config.toml
routed_scale = 1.0
balance_loss = 0.0142
balance_bias = false
router_cosine_scale = 10.0
head_dim = 32
norm_eps = 1e-06
positions = "rope"
rope_base = 1580.0
init = "normal"
lr = 0.00143
beta1 = 0.95
grad_clip = 1.0
schedule = "wsd"
Below are experts of layer 8 (counted from 0) of a mixture-of-experts language model. Rows are named down (a neuron's output weights, with its number) and show model dimensions 160-239. Each number is 500 + 50 x the weight over its row's rms, rounded and kept within 0 to 999. Numbers have three digits each.
Before each expert's rows: a language model's description of what the expert responds to. This comes from a sample of Wikipedia text that the model never trained on.

# expert 0
Opening parentheses after names or titles, often fused with the next letter, plus table pipes and colons, as in (born, (S, |.
down0:522471469495413417498420456558502514504504450523469478422540419450551528432465474519497551544496397565393441504483468483506589547473482465520441486516544482559531486534472439530496460623484500470408564441538522522494513495461532417500440583
down1:508529492441516482548520494472427455440527507497442512552546542519460590531458534468460559477519462546500558405420469460611445475407489515446536429555409466500509458477541458507516558503536534622433466472518503565516389426525512450417523515
down2:564560542445444520485480495441574533444534464500521435508489527532502457510509501566548519391412555556521464468440566496478555464404435547467436508425485537449574613420450580455459478418471514503526466434559508438535485451539512470533511527

# expert 14
Syllable pieces inside South Asian, Japanese, Turkish and other foreign names and places, such as Gujarat, Vidyarthi, Masaya, Yiyang County.
down0:489542526501491515550591479577552554529435495498586483511541424432474433491475520475428495458497570516524474612605541431540452457507588470444415490492431489468582647474507521579500453432476517533462417513488545533515461434521571551567514483
down1:531495551483478443527498482528423516408513542494548431465533515431507562409531564477590375535518505512492540505528561527473489545556401505483516435483473551554560450556492528565610528506487397463529542489468560432522532569459410497489562431
down2:456522472466532503443460518488528579445439588492505530407542546513546442481481450480483465493580483508575485532490476531417563463431491505563473349468481544458485473466526566525423479470519438454497518512468502522528494515452519598527492476

# expert 11
Commas, and, but, or and words ending in a comma that join clauses or list items, such as years, In November 1970, , he.
down0:499380479516488507529526502500383499535445528501541410480541464495497531513502502414408465539588479515426480500533418503474477560458481592532505471459439535506433561585495517477552582465547474437478524434557545454486564414483405538444548474
down1:490394505533562483422505569461528461506403519508456465482425511603507475536445478464550494491441506498422455496435617502565519525477551470472540550476561502535574545430487505438448552497433476488541402475553472379498410338521485512526454508
down2:573442469470511626558417384462588487436383490471551473507525569525374520534444432479513544497522458450501516534500530450496480530513575474466375451542525470467516471451498429453486484499506534489460423493554487412473510554518531574474431546

# expert 4
Final pieces completing a word split into parts, often nouns, such as -ation, -ment, -age in cleavage, -le in scuffle.
down0:517532571520504510526526479584505528474554472556493476569519523546457513385486466543388475595548414584547515422475568492488574633546478565550509567417502440521506460430549494482549533473506477596498527547380454439503379518468504396464508512
down1:592543499585530428503491514442543544544497425498545552455465564447532461460540419562436454533522507472506516415508494479468475526455465535503562478494506580465486466520434548582501375543530535503503470468524491495496493489553395489557480519
down2:440575479454583463509436576532489481465488537567512497407521454580588571419524532499423529547521506517513528431567558534421466502418463552629576581532543568506541490516468511540572464492531534514471491501468477535531475552528509580603506462

# expert 3
Nouns right after his, her, their or 's, often creative output, such as her album, His work, follow-up single, song.
down0:429446510519612507539519601490430440461526523495497539587467526529521538481445487505510491473482509488572447464391523454450532488606474491440446487484368519586526426467461443486454443447510409596540423538469546416571456498422573532561577511
down1:468525510602518545564528432455573490529454450463576430390490435484569526469557640453614428539390494533525568478516456515523552522508446508530442417517541438484496511489504486534535461469529592478591429511460474548400523450499528594501472457
down2:504459547490528530529548525520527452506501488595453530518465501523452475525443466502468532510495546491468501538531431471419441486522410536520605408444393506517528579547530505577490397515435446551582519489405500503523461499572478512563450482

# expert 8
Adverbs and verbs after was/is or a subject in narrative prose, such as also, already, first, not, became, who.
down0:547462485559463437539490486509551414550431491455503483554553503517443568422461535547470524477495529505451532587519560616541485456581486510489465514512528579421453511445501439472431446456527468488499515530562466468542455493505505498572624501
down1:406497522506550409559474487507499574468508456419438522584484433530515530495540513537465551546537477522591553513501532497551400459593565498442516566553534555487507506465512498564509485546483454559494540568467552540527499513543408447447536531
down2:454464512404451560563588486488545457535619515468533531434398462496524554497485540536477523504507441522534504397536545498499542476491502542475528566523529543516509412485499446478533478531503529390463592507473550422558442535544496580541516459

# expert 6
Field labels and values in structured infoboxes and species taxonomy lists, such as - Genus: A, - Born:, - Type, first digits of years.
down0:523601547562451531491528566506519510465533518479462350619538465402594447542521511545480475589566463457463495493520507517536465453489572476574437504516548497550406489498480534493603449481484410465575528427541448398412542499545525399484489537
down1:561504477502496530448407425540504411511493415529515511550463581499511480503447499539439467525468485565590482492505565486548454456484514536509568542623565479449585516494571624474449550543437493475555548466472518499519422443483460451528394460
down2:485465531525592601541558471482498444603541456468451495526539522508488491516525511395455479524569450479508523439435428441569582545507504398459426412517522538623473599513525411438534485541552489510508458566501497436567510518519481563517545481

# expert 10
Prepositions and short linking phrases following a noun or verb in prose, such as for, with, by, among, to the.
down0:447537473468494473503524497484565461552540517518452519507453471506535557537510497560433615479596490615554462475521495496485485488424547510481497576418446563599408521453437578390473513411478470465641466539595453555463540492500538529438564463
down1:533478456468578552509538535528505461521466444536495518520479478517455462462434490572536502585495524500507436555388527554444512433461464487559572540431455564570506469480440513488527499480547552542485448522513428393444500615427523492582526598
down2:490480515536452497571487558456526471458468454466544457533532447573525565426531520564542573450447420443475476530494494461440364543561491418522449473534485475541499550488477496545462558501463562537326480508456444367484460509481491439574426577

# expert 1
Pipe separators, dashes and numbers inside wiki tables of election results, sports stats and careers, such as | 3.08%, / (0), –.
down0:471446615511545513583439431548419510476440567528491525485515527466507423576487580551458558565482578352546506521537437514514454397553501475447430464531518580496560540511518517593474482590543455514430413482554506436555473524498478444543554473
down1:573488448406511533496483521451530515517541524452421482454421558501551463542530492533508444423492516436509519486488501427570475525502444427513585463519510471524436548368489593525496547545510549497603465476625530455501475453446408472467473519
down2:551493579419559574571448486437496439501472587497429516535541477554472629458510594447515460457485466499583575469420544502527631530526548433522640523515542548417501391461586472476495451488556555477462496438469513522523506443453423475522470509

# expert 12
First digit of a year or date after in, a comma or a pipe, as in released in 2019, (1898–1986), 6 August 2018.
down0:476442575404494544547553526528412496481548542516512415529388443511512487487472564591455521418540502493472565503473450417482452452548518533492489491513540442596438541421462411389412453466569475501510503497479493499494540482540512488557545489
down1:546476505463514475509543499558570485541501443488473503481502486511563511551486519560410508520538495558552570468535508479482508548358498509496584570472409521397460557476444443521517526527501535451570480410388552414470429559489480491401502509
down2:517505501552564574468462579509432568525527528394443492512474498535448408414439501552517483517484545472516477603540432511606490452498592509552477473513443430481450511560311528510459522382478456579538459483518517507506430531469662536490364508

# expert 15
Given names and titles starting a person's name, after a line break, by or a table pipe, such as John, Lord Liverpool, Mary, General.
down0:463534451508429555570469417464479490430590516459362500530494535394491569407534528449591429452564555593567535518459514506465462433462426450462599595530537474511384500539576511440479477489465550525507525510483463474508340454462491540531515398
down1:402550633487468511484465525516431462537539430461474478400521540452488546465447598516471534556517508425514469484510491580570572530454474414548370421515453475549518495558572530504520482520537597479520467549458494509455558433456537556506404527
down2:546497436533470487577459542450511440428591469548539478478488470560533472601498469492476452538482432514498460558462514563449468457523541501464521454575522525435527482471552498494491461415469500488488529498651472509491439502544447507445518393

# expert 2
Periods and line breaks ending sentences or list items, often fused with the last word, such as it., money., program., ).
down0:510506539461634602452467436387264494571431489464511511540420558498511613595516506410400535458450487451522461506426494535567560506559535473528624484465550483519455481461409502582559467410482470567477476496433560452539515396559553488517447506
down1:512484505403509471445500547484468457519528573453447418513456582395516563581481499477424484570555510478520528402461520464549448475399510437521492435431482546489418518549428518534540476501530486432513549452519500548527482443534484472522465499
down2:518519511561499521484619480531437428526427539558471463459560564558445560414458466535486486495484519515573443478444550518531543448448525666531478454588552524341441567435619441513508441494505549528501452581447474508520463438541463506541566523

# expert 7
Names of leagues, cups, championships and teams in sports tables and season articles, such as World Championships, Svenska Cup, Washington Capitals.
down0:515457433474455538400544541426428486472487577549443565529525488431433512492519562430578547510504497586510402465540424501394546529527495518552466478565557594645527331555459546476560565478577481457403547478423496478482515502499519481506554549
down1:569496498527551457551627542645594543545496514498525468464553520491540492467463543500627523502527446555450469445494522449562499411488514514416505469529466505561455494447469492463506538410571523552462515497491394444517460532480442488476510441
down2:468493617472544519494524508546528518530440579536567521533506438522479432480606511467544442542375571592527510581523520593552522462542506453556552460492540443551556548460495494545523524468485468482465462496526470445507432421494402422463455504

# expert 9
Short word pieces right after a capital letter, inside proper names of places and people, such as Sh-ise-ido, H-ed-wig, Er-vedal.
down0:415472450441486594429501507468551541505508531544546542550525566478560526467518412589536499520546529503446476540371532559427526543472400490476516533509444457471480548575502546526443477444580497450407469503508469516410598524511512557507515497
down1:417454534551539458477554519518477524413507531475517506432481558534478467606479605498492431473505529550513508510498500576451504452522423490547542584408459502593538473475496458549450484478442528470435473516456484562582533540412513500565526491
down2:487459440551500539496499537527532601476545570528573477497472527510476461528538434610535437512555389431424531493442661526536507422513450396564513534474476522515519529555613496481506480465429473604497440600439557493531540560534350540576400531

# expert 5
Nationality and descriptive adjectives or endings like -ian, -ical, -al, often after a or an, such as Slovenian footballer, English, local, contemporary.
down0:364412451449514535529484448474535554478459452425411559474492514533513541475517527506463479493511409505517500471479453430554391429532499532572528486471548563476449567502496468435586510413503454425507461565469461437471536498535482404414445477
down1:378587465498463550471404464501513471527420512489491532542529426453544439558454493411474604583446465492507536434580593520475510452459507463498427547518525537499493532592423499498505471550507453571538451488373533494493455428456533551561467439
down2:575647543472586422511423462476439521563439560431491494505475515490534427514538547508461500544517501586537495506518534516574431576485463530554539507433416526610551487488475418538462668518593468458508599523497553454581516557464540412529558496

# expert 13
Opening letter clusters of common words, often with a prefix, such as rec-alculation, sp, st, co-ev-olution, plus some table digits.
down0:497425469504536402452460508503470448518493495550480514497488580490471438493473426390538610558463530446483478454505483517519498460488483530494439512510479523551468567566572510451462493460490508484422520371570562461465558414511570476513582437
down1:560474491449568419504554515576539562440507536488534545508474557466494415564550533477511563569499442582477485500450644527445560538507390525572473514448560449446446513521439434473597543516475490530444506509500564506531574504541421486367540536
down2:422480467419447495555570489529529636453538433365439471536557482457520448481593468479424451468523556549490453491508465498474525519524551441451531503477503505461507505473423508463420512472517505432494512469529453479510554626458456377565480454